Experts of a small language model.
Size: 12 layers, width 192, 25.8M parameters.
Below are experts of layer 8 (counted from 0) of a mixture-of-experts language model. Rows are named router (the router's row for the expert), gate (a neuron's input weights, with its number), up (a neuron's input weights, with its number) and show model dimensions 64-127. Each number is 500 + 25 x the weight over its row's rms, rounded and kept within 0 to 999. Numbers have three digits each.
Before each expert's rows: "comes after" lists some tokens at least twice as common just before its tokens as in all text. This comes from a sample of Wikipedia text that the model never trained on. Tokens count by the router's weight.

# expert 32
comes after: "\n", " \"", " (", "-", "==", "==="
router:466486492498475484529546514455466520490532494525490464503484496497492511495465531448482491517506491505492522464468492491508509476497502481514516473490508542477469498529471508529527506482459520
gate0:510486518501531513524501475503449504542518511529441551512524492450481502522469513490478535539525506503511538493511504585508535512464497487524469525499515533520510513453468521453515554514559483
up0:488504514515532484487503463505483517476539508557435503513521517459511474525518509462463504537509539502507476525550506528518524478516507511483505516507535501477497496453476518497486542470542461
gate1:453508492546489479510532490496511493512509484457496522497466504502521525515525492468493487522537510480502515541466549474451507501463484493494472461487475515528501519473553479511529506469527489
up1:505477529419449516498462519492473466499461523514513481507534509451498499498445500518498521474484505506492489479541512514497483500532498494492541543548490423494516499469482514512478486520511543
gate2:515470496509505500489511510563518522465487478509502523527465445484460501530519434511497485540526533506531497485532503491510514497521477478538490503512444493501513523457508485545491500496452531
up2:503473492476527488521523482552480516491452495531525527501553477484471462520527468473515485514497534504536496494473476498493533508481494454529490499520510510518535514479526463523487505511446539
gate3:494498503516498476494527490521466517538482483499524507495518507482494526521503444454509518510488509510499502506498495433548536488485499466499480471452514504557498488504490500485482452494515519
up3:519498488518502532504470514491552500479473513506455507521489505489496488488514522528488464501543446479486463498504505520454483484502477517491519518506511486475519486488475507516500560531512521
gate4:482481493499500502508499511499488487500494467480446509517453487513469512452542472503467496505460497444504520480461537537517504521503463508450476503502485511542517520501506475503445488512473504
up4:493516471517515506481479501498552532533534500532491542527552513480492448493473504461485514502503521504514518515549481482494506472523512552549509509515515471465474477489472455489530511529502482
gate5:509476486520493458468550542495489476543489513511563503485494474474490536531507495506493497501535517500500504454502487488517474491484544489487507515532483477468526473467481497505493516519496485
up5:484508534526485516505479432506511544477486511504461535513512532499466498505505492557500523472453484470485509542510473548503501464506520502496452494486461512503486509496511488508507513472513505
gate6:484505535508495494503518499480466490545526480520526527477530440498557463528528438518477482511451524481494514464492517530481537484487543519523481432489489516416505490538474465540508495526533507
up6:515543469517504480459480540481480496503492513515467486482508460500472493492491520498507485490502506511499482461503541530483493441474461468472504466503509456468518512494541542538543512482494512
gate7:484490479549487557497517508481501528514506523477487523498482541517489499466494493548491538483533540473487490480529487464482540507471480499490502523522515479505524488525513448505467539523499541
up7:481474472568489551475560514455481534501534525500489505504498515513463501505498505531514543478505552482503509460531480484460518485465480482483508526499510486515501486505530437513509494495513532
gate8:501494459491504479477541536513480498487510516483479518470461526450493508475502505530508475491487473477477518520518459548446502488520543522500581490482487503458516499471469520509450481519470523
up8:481478455500469552501523512487501466506521504490485505496511519518500499466501509526536492489488503502464525496501449530456536478518510516529540473498460501487518500482483514537471506536504530
gate9:514543476474440504494457488510549512493476450538513555507486474501511552505543530521477487478516479522493542525490480464509513503511478480469476512554504508531525465526494496506514549498493534
up9:476502553513491481466541519505534510488510499491533506501469535534466529506520548520478509496513478497541510515496486452521476505547483532517485464543494481506516482515492488502504482477511562
gate10:483560503535529545491517534498491495474522475521523520503519541505468484516504513497491495503513485448509530539483496471529498474442504484514522508482446458470514523534531477463452492471496516
up10:517525514469449471490509528546525493520468480463478522516488525486498491520540465524495471501495509481486448523481492497498496494501530466557492495528494500509459504500513454472501514505481436
gate11:522463458516520520524485529500453456522478474509515516467476467481513487494518499494538515497515514506465488488481458515480479466504486539456525527523519510526509488525503478462478479521509476
up11:521497482485542522489482515535527508518492467521513505491525498509528506495547477488523514495527543518473490483460461486490493469489475522501501499539519480540498532472474458461453487448461484
gate12:509504475495464463525476513500534506473501535506514532491484483488498532517526462469464514493464515489496506506480502472522497494515506512488488521524531477483469493460498511478490547564506512
up12:475518454488473504514500462508540492460455495499480484486489521540460498450489479489475510511487514526459495499515505450473448477469510570517514475532496496476479500461501533516554527501474475
gate13:507463492520500520486532498507526488551517473551513502528477475531545530508486479504489510474521570539552518528469491496556526542493510511535503497500477490458507476489505462477551486496513465
up13:514463518478518518498515522517506518558550484550501529514494468532528526523492470482483479477528551558548507483474500500559515557461512500500489517482458484488502469515497445486518514474522500
gate14:508484527507500487486504496533460516465500498494478507513516505473511507504472559506499500454503475539477479521503500538538491519465466522498507461509520482498519483451514490488488491485443551
up14:478497473500518492474481487494542472523504513515546535444498477522520474506511462517508507542515497458514504505485489474493493499549531469507512505480493493487487503545496510525503504519544473
gate15:463506520441463497474441503467457499511487494462454501528466482510462456516498484483539543495479497483496543485548558489490511490540489474514504513513479490508453507501511483507505494504493519
up15:503528499464464494490496480499486520482509564493497537516503468505475512491492513477524492519499523497451477531501547514532468492506479493498495507512457429478533515517498455489502531526476525
gate16:512494465527484503530532478498541505502497505509522538472456466455494499501498491515503510552472500494543520496449456510503528490478551525544511498466481487489468518503553416496498481448529489
up16:499526471527464490510490524496478503511484516501464472500481495513497486489515537518486531478428500511500507507520410509514504457512499483526502542458521510514520510519501422415501515528554484
gate17:505545526553489469506486505474462508504552514512506525513517530495504487565465487492483500515517472461468469514455497527474555489508474512449528487493502466504496546493495474519466492536519484
up17:475525505543509494517506475500472471545493466498506531481506460493471509482488515495482495508511551455475501541488523511489550446464476453504491523518439492503460514500534421498480511501490475
gate18:533499498510461536549477439513506480494487517508518480466465448488486506535492512512498522544476550502525493467480505519498523481485523483463505478552509520502474444523503452546483511479519521
up18:479526514516538450477508527484485494478528474494480495533511564523512473463506475494487486487504459508501476490526526495479484511507452515503507533446506507488520545507495549463484512500477519
gate19:547481491470514539501478497501477516504467510535510518546509476499453500472502522481516540541495529494496559502395499461506491478497500492507490500482484490461508545503564510468498479503522538
up19:537523471490485551490506510458466505493476535515496509541476482521522501510468509490532521492509536515520487466460476489484520468516455519485482476475523504514499524516520522461524471512525537
gate20:476435507516476515492514490505475501533523526510509543485541504494476519500431485537521484534464493480487503507508530502506493516539441515502512540522421504514516535485527493544507487506461495
up20:488474524494514504511504507489498500528504555537520530498552524484497549498459497520517496542470498484476495494557500495510470524504433522506533491507455522497510539460539503528531488490486473
gate21:512520524531498483520538494503532484506499489484499540501498502486472503478563497483490521522498492471498517519545492485491478492519508510480470488510482526556476498489482541494529518523517478
up21:534456559475473495500516499492510465497542512486531518453474482489509500513469514445552504497479478505502433553463474514519507511473480494511470470509468510482489470470471509503518539517525518
gate22:582481521466495474513541501458474513457499477488513516537516484499497447517430566502516506466492491529522480475482527508497505491521517520480501506496510510538496474500504483493504521483501483
up22:452493468460461490446484523500500459513482513524486509504500512455498520491544461509517519500492555442534520491507496477530513512488493502485471513518447545482493473531504509524506507514508475
gate23:506469491504512513499445531499477504500545497510437482515509482443479458512498528486495509505496514524422494486532452519500450506493512494493497503508529499550505452504466513500488484492517542
up23:484510447514514479501516490506479515484530498536469477487470468454533484535473462454539486522503514569473506493516445523510468507485488521491532506496462498506528471484450519511508468477517487
gate24:507506486515473495533527485530525488475486515487483487496494483506519472473531532496479446454480528460526499444511497488484504508472530506477552492468517540477482530501512466467463522537496505
up24:527477526509523480492541488536537533465513515516528497442519521472528542509519505477504456485519515479529506474504477564506474494506489500475531509489494450491489468492495515488538478488527532
gate25:537554489514466499510528506496512516504509530532487508449507494518486491515481527469481511492500496538491478457478481554509466546484504511524463545488525521467533470516481519535529465534480513
up25:490503505500528503514496518549481483467444507451516494517458521476509549468493479539498471483503517452510506527524514511470492498490549485484494444545483475518442544495545496488503552476537473
gate26:499476482508516533516482483505531483509495454534499506466542487491480469532497526494506528493499507488493504479498492484508482516514459507448484546525522487511488506559492538522473492541511561
up26:487486487493522500501538460533464506534557499495530483469484475509510492481506504490486498534475524453503519496498484489505515507493544472420463498505503493517482487553533478498495511535499508
gate27:526470497506528478524540489488478493508520524491560521440504521505501532516544476500504497506513514478474465530493507492507424497547529509482508505514523499509489536468494520477526489470562470
up27:502498466499523518463485524505526510506515462482489554518506482502510480466468552471540467521485512483485465492471473508527549492433514518546481513485508487525493531522510501495446504553457518
gate28:508473495501469477461533479495525504498485488491456496505480479500510512512471507497523504464507506508468519535465488495555505515517481544520520501510474522512517474474521536503540480558512521
up28:481447506497481485462547492497499496515478529486492497485515476479512496523464487502520507480513521502497513545507468500542514477518466549498510507514477505490541500487450495482553448520513521
gate29:493509458473515500568534515494529494489488493509489500508466446502515479492487521486509489472491478525485498536527475501500488530503503475491453525523520484504483502529513519501518495449454534
up29:530468512478506479561497489466505502504495548495470495520495537485490433482492516456481505492485476511519462518504468464506490506466518463499516553490503544519452474468547501527472488497501474
gate30:516495497531481491500466517508484515541515516464509475480506468536510473489534483523532512480457504476488521505488488521492424505543501504512521434494491516513501551522460493492507483496477475
up30:489530506514497486468473537485463526477501485463540457502460458501475505547504490474520498496500494493484451501477482515487521541516456508535494517527480503481518474517487486477484486501496520
gate31:469503497465502485517543480499523470484510513508488520521502476519520510445525501506511475465540502502517520465471514511464544487477531486539490493539509488523500457493536535460533521501468523
up31:521503521527449534448460526516490572521466501502497456498489494479483502507514481457512533501455527454501479518486494518540477537521487539477455496470493495506493538501492455528488496496542475

# expert 11
comes after: "\n", " 2008", " —", " December", " Released", " September"
router:485527516542464503481551490467502487460449467491516495509451516496485499466513495495519475508496508478511541488477536526533464464529453458524477494489462514469536496459487511523475503465477548
gate0:492472492501493514507530491523493483440502472485499520468493525491500542468500560475481533494502546502516489519501535482526477462473515552494476500501477463525516498485511540507538504489488486
up0:487498523482524516507547491529475499446485472524517538485433497513502487469503552489507504517497534529538495496454493498515488493459550519494485527493487487500500510493501545501523484479482507
gate1:518491501519501503483482483506539534543490463518457457517475462483508500502513541479444531523473526490510495507486506536588534495494484485528481505502526507467540478505529509465507506449479510
up1:499526507526464495531521526493568503529500483532474476484505460482499501527494480485489490530453503521509486531506527501568500471477504487519487514506503497477492523495494503463485518478486515
gate2:510444447482485482542513479455504531495500561539464488504478504466569491504528496528491512490509521458493488488472458543485497452512497496503512526479441485520468486483503498488480501521532468
up2:502519563493489511490470496502506522500539466478530526530538538497479489498489476454506478520522508496502505513503543450519527499492464533482488509518521518537516534482513535515492486479481501
gate3:559474483562493515508523472443483511519512484459463498524483506490509499543500576487505536534460502483548492455498504458524493502523497519495477494488496519495515461518507500474502513449506507
up3:495517495507549488497474515543449491454487504510533509480512511466468514527536545529511502467534483488470497522543479471480537504519515519517488517497501460522496497491488485444523513525492490
gate4:470513489533499482491523551538519503522502532480505536485503468513471476538497465485454494509526468516464466508493510503534527500526462489523505519475529477493509471453466503485497507511513486
up4:517480499537524521515488507477494469476531444518485495493485546518503479494511489494515485502495464506480429498470450465443471479494470507555523507538497521530511508525513501494477467481514473
gate5:462453464459491490498495484516485493479545528464475475524507543484501501515512477490500497460510490538522479436472489525501506518512481533516491491519517494491524431505506511480505510524478537
up5:510462482493477528505502507545488488508541508493485499558457496514535485493515485506527516492540501510497490476516479516520501494496494526515518444524509505472493443532468499475504502539491524
gate6:496490504510500567524504513519492482468498513544524492512477472536484486532493464512471519517478518543536501538451514457494492501475487514494463505504420505522551470506556532469522517454517526
up6:489482475483486565497516516483501488462477517505520519538478499514494492538509450523468504492502518507537512559451516462511482483509497542461457494491477468498542500507519544459511467467519512
gate7:489481481446477474531490487507502487479495535446447527515525480540493505488510466497514506480493459489492498464521516500509474517458465449514432507508493480486534557543515491524513486492493491
up7:484499447441490466499499523497523476482511530462477495492526483490520495507474500503525519509497462482450542489504512500550484529476468462481493471530511473478548560561538480522487482519479490
gate8:526509507531473499463532493484470521505486453475508502471496488501457529533462511481473527530501541465493533546532518510469445537510479498462469475516548515510523510491524502459474502531508510
up8:527466467494474513450554488462465511509517499471485462469472495519454548500455527518511502502531497499526502515531536481470514543507511464520449476483497538451478503485464500473494498458514526
gate9:509519491508550452489503508490544506562508493511432484478479506506490443488548500522508533509512512490447525468483502471517492513465475478502499494464504496509472486444479442476532500520497467
up9:480523485519529458536502491454516487550474471477450478532411505506500481484509484536519512507508481500514507481515504498530532511470485503517469487472516542495484482463496499463509481514500505
gate10:483517457496457484506510489489495515550481529499478486459468510498487482499539503494486519527570497500523499473490525532486518516526514496480581461470492488494498489454502509477521500498501489
up10:509527538486534502495482513513498466476521478503521535509564485526524520512491531486508526475470504498489545509489475456510459503480487506504429522504522512508534465545505498523491501511503502
gate11:472510464522519469512509499512491497509505475467493486551517467506515478505517517485505507492447508484502547465487497491509471486516472482516490513526489490488509503452534487516527445477455526
up11:504513528514482489511505481510487526556518517545521457520500518502479493494528531512515496513547505448455516491456527502518504488465530524483505521472523560499509525500471527475476516517486483
gate12:526483499525552499489500487483472483510468535459532513497531508466501518517498503531495556481479504499509522516509482516517507497498471514468482565543518468496523526489493514477479541535544442
up12:475502480523526491494472480475498469510497520543515552497504467480491504499481460496501481510504503479493500506494521467459535530471457528454468509525531520516545452483523498522477525478524502
gate13:489472472487509520501536528502543511454499496517484446504490479478450509489465492508502526477494470491447542522501503471448466459522474483437541490462547510516505505553525509506524500505489491
up13:529497519509485492500467523499522472499482527505481450551511540530544489481490524497489506508506490509493502540507502510501525496539484499559521524504427490496498484467521500515513530492481477
gate14:490495523486473502463508524495487500488503510448493541466505494508456486535517501469487516501499526463480526552484498463472496513500477463467498462524464447517478519471512482507504485503495552
up14:530515474521492462533511535497462518468486465447492494484517511503480524522524499514523467485487511510502486512490523459468486491512534502494506486570514499521499501489547489460435505530519555
gate15:466481456518510486543527499505464476523476547511529511503468507481503509515507507486459485523451487485462542515476499491457487465514537500496541498500472500490534479531517485494467471497470507
up15:539505516519491486537463546478489503516485541479543500523498547498493535479481497515474508483469473482476504512486479511483515468460463492498510486459481425509515477485475507503464477498496475
gate16:486506496502528508487515475447517506535490474577519522502504519495542501471478524522496480516482555503454526487507544487468498470488502490524453501465519469517516512505464539513509521469480519
up16:493541522507530519510504521489470476516503516511484522532473528476459486497535484499478467511533473496533454504489499466499506534437562497482533521493491543504507500490487453463519433539491460
gate17:492479521490446497486536528557483468532516521480551478438456495445530477463469477527472507494517507492503489497475479483461490512507500497488476475470480522518491516474505495515528508467515513
up17:479487509501479520512525524536470467519521502490535502444474486418505494490498513518495501493486512473472469450494466473451482506509487482475503476503500501507494517496493478509531537502494511
gate18:493491493485492468505482488497524506447535509494514483513450498530522463451506557504522513531468532513463486505519517486525508529505521480494496458492490495524515482480516509509504484466480502
up18:475468491497454498491520508459472447514543509465468509541515527444527471536488509497494521521473569494520535543514524520511510493549480501546526476482449518519484493469546461512513512483554494
gate19:502493493526491490462485502455523575474481506493520490480471454544502491450475516528484516513464548497477500480502474467502508476477507500461512486490489550508452523446470583485487514493507508
up19:494491494493484511567537472497476463543527528494467507513538523445498498525535444458476478504521476524528469482504516528538484512502491502529494512542508482536519494543534434505521502500507493
gate20:512516527472490480482507489468483448504492495472527513488516526510531534563511485449483416481538530502495490481511536543516499525503500502494477490481455499472492506501460494485519501477470486
up20:500537467463492535489516482521524501485459458499508494500481503491529466482497510500491499467485490467484521526482454514483497489488510471516496512498488508512518470499506553487568525477495498
gate21:513495469473517530545482494490502476494506459476508476511511471524465496525529424485487539562525484519528469483474519516488503498494491499554496428493481508517493498490525543491526507520451508
up21:518516517533464471460482473500503501495504534492482521482507523493522475498445544493495465457436502502452529536490508520506478525460502501468517512475502520515513508510492451546473506475544514
gate22:477493521520470490472521550493507554501511494534504523529487515521506515496473496481508471497480494487519516454520493500504469510472540514474531586490507511528507471477465415487513517516469513
up22:476490478459484517472501456514497456472455544515535494532491473455508484513534491523512525515528503525503500533465525516541519510471455499479460466532531483480490491540544542491552471513501504
gate23:506480512508508501487488479492477486508504525517498519503486508468540532540516510527536486536468493485513498468500568482486519512517531514494504546482520510492494503509493472510472508462513492
up23:513465534510454520537486518487465510512479515484501548499520477497536532489478508514505519468476514529464562496484550560512476533483509509436556506514487500484504503487502540476509516532520492
gate24:531517458501471517494503478505507495516465494518500517566484483464543475511536488480465531523534509461519476473504518498481524503520520494511474495515531512462510475541515495470470501518505504
up24:497511488460507541463528520472492508518496492481541507462516533483515514501470525474470507449454476492483509516482512493496471479510464462486510503466533471482520527517503515517501479477460481
gate25:506517551498465534481508473504497529506490493494488518450541488456515493472507492480518465510504510458526507503516512497487539483526495503493458472530461511536501539523465486509498524449520488
up25:517485516501531500531480490490507471520455518485505492517516533553473538554535500499529511517532508539510527452475474520491493522493529524478501484498518503491548532504524495466516500526522504
gate26:537495571541489509508543551520550474457502519472483480500491509505514491500488457545488519464489478479481503513481529489488486505527455514531484501497497504502503531505541485486542492485502473
up26:476463448482519507507453477485450491511476495502490500505548483501509478509520536470514519505530527493531505490515514488525521539533489502506507473509509448486489433497505480495479504500529507
gate27:458473511521475477457548477523526516458479491515521498501483527440473511520486450457478523509506526521505486506492504488515480482528504506517509530490564533534473488551532511510471529514499515
up27:491496476486527539527445516485472474508492477486438486470479506552481485465514474503501554488520483468527461497487491518508486527480496527491465482479521490486521498488482531487474515501507515
gate28:486499545493531510561490474501501489510504508464489473525497473494490493499455521472574484483491504513510500521484490459517502485492462506536520493500505510491519498451533502495523497535513514
up28:500504512506524503575464481478466461464509502471471473510479488506515486536482483493561471500513505491522506477486509460517523509486475505520499510495521528484483501469530506506478454516522495
gate29:454507498490540475450523516522501526484490481504454470505490497512495543534465513515477479492485575509500464504504483478549514476519494482494474467486462522487517491465512499506482518494477501
up29:512487442505499509476497477474489466525479514498521524482530519493539517481522506549542451527453509539530505473465484477512505464485493524525494508515515489524484558496514503538459503522506504
gate30:501506491484527492513474468504474508519477505518521500480469537481509520515467506500511535534486514462491503491502510509514513480509486469544503542475505501448477490476428498521535508482527490
up30:472541512483466496531514459463468511519475485534520566532514521507507537495505530505509522503510523514489467477472467495539504516494527489505489506518443532523456515500465489500489534526490480
gate31:542538483457489517460497520522506484522521505451506492532485524519536505521530497475522504496501472483500525524514482513516505489527478504499485490498461546495497497490520500486487469470516461
up31:500492475502517524494489554513518484473510472521522437488502503485457503488516521501441500475525508529505488491488520491470506502478517513535482537551529463492574506446511519549501517515449491

# expert 3
comes after: "-", ":", " (", " \"", "|", "="
router:488532510491456487461505529479503523513511494496476487505493496475482507503487479448486482520501517491502518484473477532483509492503501471499519511497515535476504479572476539493529485435457532
gate0:466449511467529534487512528498495467510521477464454508493504493486507505489478486500474496489537482518493513463542537497499446496524506528544494499536455485482518530519504456523504492479505443
up0:550537504508499479522496476509491494496495523519520479492477508508499453472515460485543545505464516428525450490493505494505524494500493485479491507491521517528498480468511508487488508511502510
gate1:512497500515499496547517514503510538461451516513502459498526511521512493523513497515472531514459516476473476519462492514514504481442543470485480441490497499489483482534497520484523479482500507
up1:496555513481502518509469490471453510564460511487530502492523480512471488519464500489498474468510468529504530536482467498503504445496445488525555531490539495470520479460499538461471506492509498
gate2:558503477490504495475555510502515495487483516508517494512489463515488483526477494484544446508474523490509524524530520484557472544472519490437513510490484481483461509504467550531536517530497502
up2:465502536553487525549552527511448498520504460522518531489477538505514524482534480474509456472528510553503492486501474513503486470525515492515511477502542499460499491508528469498459502510473504
gate3:473463512508500501451485557496481475496497561467499518509486472492475499481471549476525484540480504519511499534490501539546481467520518517481551539474476482446494518487481489482486552490491521
up3:491470473510502519460492536519474467506483531441509523479506462500489494478492538466517539557534528513533499529487484538504470457499531510481521531507523477447494495519501501480512534467454529
gate4:511508515500483463468546495502495512504527507538464480504500493489499504451482517502504482487478501493487453484439447488478516487449463494527428465491499516458520502530512520503492474513456482
up4:492504479493490461469538544485504498480535498503482501451489475460501492470473496510507494474480543505481419511478443468505507497483493480526468511481484498481485478515490487482500476512478476
gate5:552504496529499500495505518456519498482502474494485509513465488506539509468480428470483545491513497493500485486466486461468530487533479511462496508471496510546492558481481488516473440493523478
up5:515504483543496506457522507451452521496495489521502514512434489482554499506506476511477540492516474492498498460471497530484502491457523506495503477504459518486447553501531478515493470489492473
gate6:493515477496519455549478508487542518470506490521532491441469543483465469515479554474501481506522514469513531488534495461534509543480553486465502454488472515491488510507461513485455480528512530
up6:474509519496498539467526488497465491524482473486508482537555485499509502508503452502527479512481471548505482527497504530528471481484487497499485483516564479534471511465545502527494496453482513
gate7:506517505500509534481523498478447535538477471510543507507480516509511482483510493516496495522472479490481494568518494528536465470489477497511487480503494479566490459482465514490501491426497453
up7:452515464545501545472484503487514516500502472486507519478507477471472503475491546542480442490475528513494479500515455446515485503477524465490518545474518479522534520499531545504481537512475490
gate8:530523504470490489528463496472501471495476523491512492475490553487494477529513493484520477448549512546495479523505534462505499527501546474534546487502481521521508492505540498506506523450500498
up8:486483469501549506499500488444481517472489520486551533501493499521543558522494499505496543528487464499478492491521473535517481467511511530492510517496516478472513458529502530514504511506495487
gate9:486518463492484524502521550481470518511513472490512498450455482489567559483498597496509502527498489480451486482512479544492500520499513500487484469511491485491521506492524513513486504501454476
up9:527504403492494554507474498454489487536523468459507504491501471488510508492500517504512494479458494474443493466541503501498500482468490488481503528527486528499476522491536514540525443525472517
gate10:523484559489512558477492493497509444507502482560490496509489512482522491457536488497474522504441495481546519491479485540496477529550495506514516494509508506469500513500490475481515461509505567
up10:485506451497498485503477505511484496495532503456476523502519476496486534471490460535507479509466537503510549483479483504480495478483509497481533459520542513542471493462496486480517505488492526
gate11:502493498553491511517510508524537514494502508490499481498483533483525525510506501447457504487493564525474522479514486523517511476510524488466461496492531469486504440561476464495500489527549522
up11:489511495482502527483484522477413475485480520523481531493492508533496496499499499551508506524529455495505498513496530505467456514484466498533494511529450511507508555489524485469486511466483475
gate12:501510497417456514493492502467512474487509485565503484491495476468496481471551526484502514469504474490527524522509497493506451504520498478509498529549524463533526468515499492446483463490461467
up12:486491506525532500490473504539520547534460506476449498455514487476512492474445508524507501552481466522496491478504507487498550528497470500516528504463511481529503479529550515484486549446496535
gate13:480465505476492474478525491530474515507484500515452498499497511493475471551526437477524497504479504466487491533485458477533503482463464495535536491544478526489548471451513486461496499500527538
up13:538536531470512458517516469460502484484472469502525506547452525500486498487497488490509532535476481492526490555431498494529532444515511508541521518468481485504494451532510492471510490484511488
gate14:513473513560502483507451498473527451500563465523493481501475461506492497465515503515491474499502489485488518465516529475516505535511512490493483499457532514524537496516528539484519508530555492
up14:485508457497510485510540482511491524499499530494495555496497470519501484450538495492455490495503534497498515505519519554504480490505467500496519429457432507526502510486479472537515514479493518
gate15:520481500547494490560493473472476522533500501529516514547516479476518529500514504469516468495507532456528534473500484463509495459528511520506499473486441453496487536521530466465496525468531474
up15:470509400483502526499510535517518461465506474458450494450511491478532467475510527497513498517481483479518464482505522487468508484499499464504491483514480500473497529511452497513502504503480478
gate16:488503484538527470491528499528488485552536490529488534431499526528458528510474468481478512508541472494528511493519491498486490540529503524511512515486499475490489495487549473484512471459493491
up16:471499516510498442494486555518459510501549503550511548465489505513489527461508490458503541528514515500491486489488487528465479530556508488482522485478509501480493468493535499494524439484503497
gate17:514481465518459482484501489513526499478486519447531521484482465486471514547553490478462505510513485490510510471573458493491505466503510515466530457493512501501538545503494495500535482509473488
up17:520492488513438476489513492473495515480527506506534503498508474516484495545523541501478489508509483471505529486553474478515475460517524488500525465521500517474510520509490496497514499507471505
gate18:495533507497470499450458537519539472552408499500488525472517510491485519515509501493491475505531489501475516521536507481504537492496470513511500492477509494500515493516517509413489522517489540
up18:517546450488533496490473443491568517490492478539533488482535514510490546506474465473531500543468481476470514507483493489472487494503522494516515498520490494494514529490473491493474498533499529
gate19:502480486551488485502500488494497464528528491515547472495496473459541459502509498487462494546493495487468550492499524505561511520500493438474513477476511508525518511502495513509507562489470516
up19:500497450458497529514497507532551506503506530536539531567488473496507468517494491498453509499476515498495487496510494463449479490523463491488485494488520511469471485522531501515497494539488451
gate20:488532472505502549492459492520513499480502505530498512476474467499492483517495527477542481490530521506499538542499512451524522503482484474534496479483483481487499492480492509483498490460493526
up20:489482546490491456512560487433493501526470501453500466491510534484522503528485513547457471534502519507518469463533513507492450527522509539472529500528529560508479489540511504528493499554491507
gate21:525490549467510495485510513517487514502422527498471515521485530490463478499480500519518510531499474516467490513472471501546482520497529503510509514517477477503470493477465475500551491533533473
up21:500513482472553514485452516476523481484554515496511507487506446547478489456485518480507452472493463485521515491520550482455493514521457495523530496489495540474515491500508547502457500460515475
gate22:540441483512468475487529527527487496513534497528510483517512491475507516466544494551502535493466532475503539457519472538513454526499497495485500510496460509495505488504494485515512537477468513
up22:544463445484506513483511502508517553521506489492525478543481519454502512460505532496444525495517474449525527467489460493504470514518495508511458504502471502508517491491509483532458504463474515
gate23:473500515465505484515517512536447480467496533517507516471507480499528538490490491472460440509491503503524487476525511501549473499476483494549480512510481533490501478479455483464512527499511529
up23:454499458492525497487500510509449530460461489537494512545494487541549532452503501443499490536467510508478520478444525526537480469451476500504494495478493525522541491507483496450494520508496513
gate24:507485508528519517532500508535473540511488531482481514538493437504469499522457528549491507494483543462498493488537536476487521509515512455498489512499485506530450516528478500499504481520483522
up24:484509498499538457521504478515471492511495554521516568524504466492480516493473548506494534482500533489467533485519557473502512519514531431500462523516500519518446487517497484494522490505511501
gate25:483512455492537536534530508519514493533543518497469509508503470542444456459541456497473518482495497498495524509501485501529527494529483509481510489520471519508526501450463508490507516492514473
up25:479537449493493506515486502474505490516519509528441503482509496518463471454487483552465523497482507494508531535485505529507496517529471537487460519538458509518480479460472498486509520492496510
gate26:511453481485470504507496519504511511480528436503469499509484498489471507489511478481500524494539516504544483514510521485478448468473503529547460461501486517481508489517490441508507496474505477
up26:506541442478510532481522501550536506503445490508516481474513503514543523477515489492548498457489500499462502556487494522493450541555518497476527497484479501516473472527548474470515514489515470
gate27:504444523544498542472531502500490507534531509521462539483497470487506495454527474512502488513502528543455480499522503528517457535497504530519524506480525486455495497495476508509550486480489489
up27:503468497554528526455505517470509485474515511515507547490515509532482533542515473513496486545533497514507540478534479486507501487506497492521552493503468541458532483513502475508508478528500476
gate28:498489498500509525475445524480474506516505517471497468512523490512464482505489477487551505435477513519536475467469489560522499494490526473499576500478500478504496509499540499444502524516509521
up28:466501490495464494497499434557560500504537470522568500527491445496499492493491520501473488523508464470458522509535469465516485522483511539509477477545486517511553499459477515530473504488475501
gate29:508510480534494459514499472504471504477499486472485543532543503493459530491502503499458471533490544447536476526499501477488471533494482501491495479510521487498531513553495505452485494476514479
up29:443517483488521443493464498502501507504472474490471563510533507506471515478510497497516485521498468517525453540495495544495501536508520493493530459465517528477540471514497503491505491466457495
gate30:514453463499503518505554463510520538518543543471478462472504508495503493484459513520511495473494472489487521467546534467497520470492506526495494501494487513518524503527516480501501448472515493
up30:508513523508478518515505521475448510504428487496529543506500487512451465528503509501470510509549494491507471559476501528511463521484483487473490498500498475450480494474572520521476512543490503
gate31:500463491438550490540507510492494533525490526469476503541491493512488462436505493536539435462496482506486530479461494473508495470522436506526506523532467492521528479541532520463475504485498518
up31:484488463518493477496504480522528521466464515557462501469483488482548466506494489479463548503524471487497477510514520509508520490493531525500516469453536465456497513447525508515507511491521507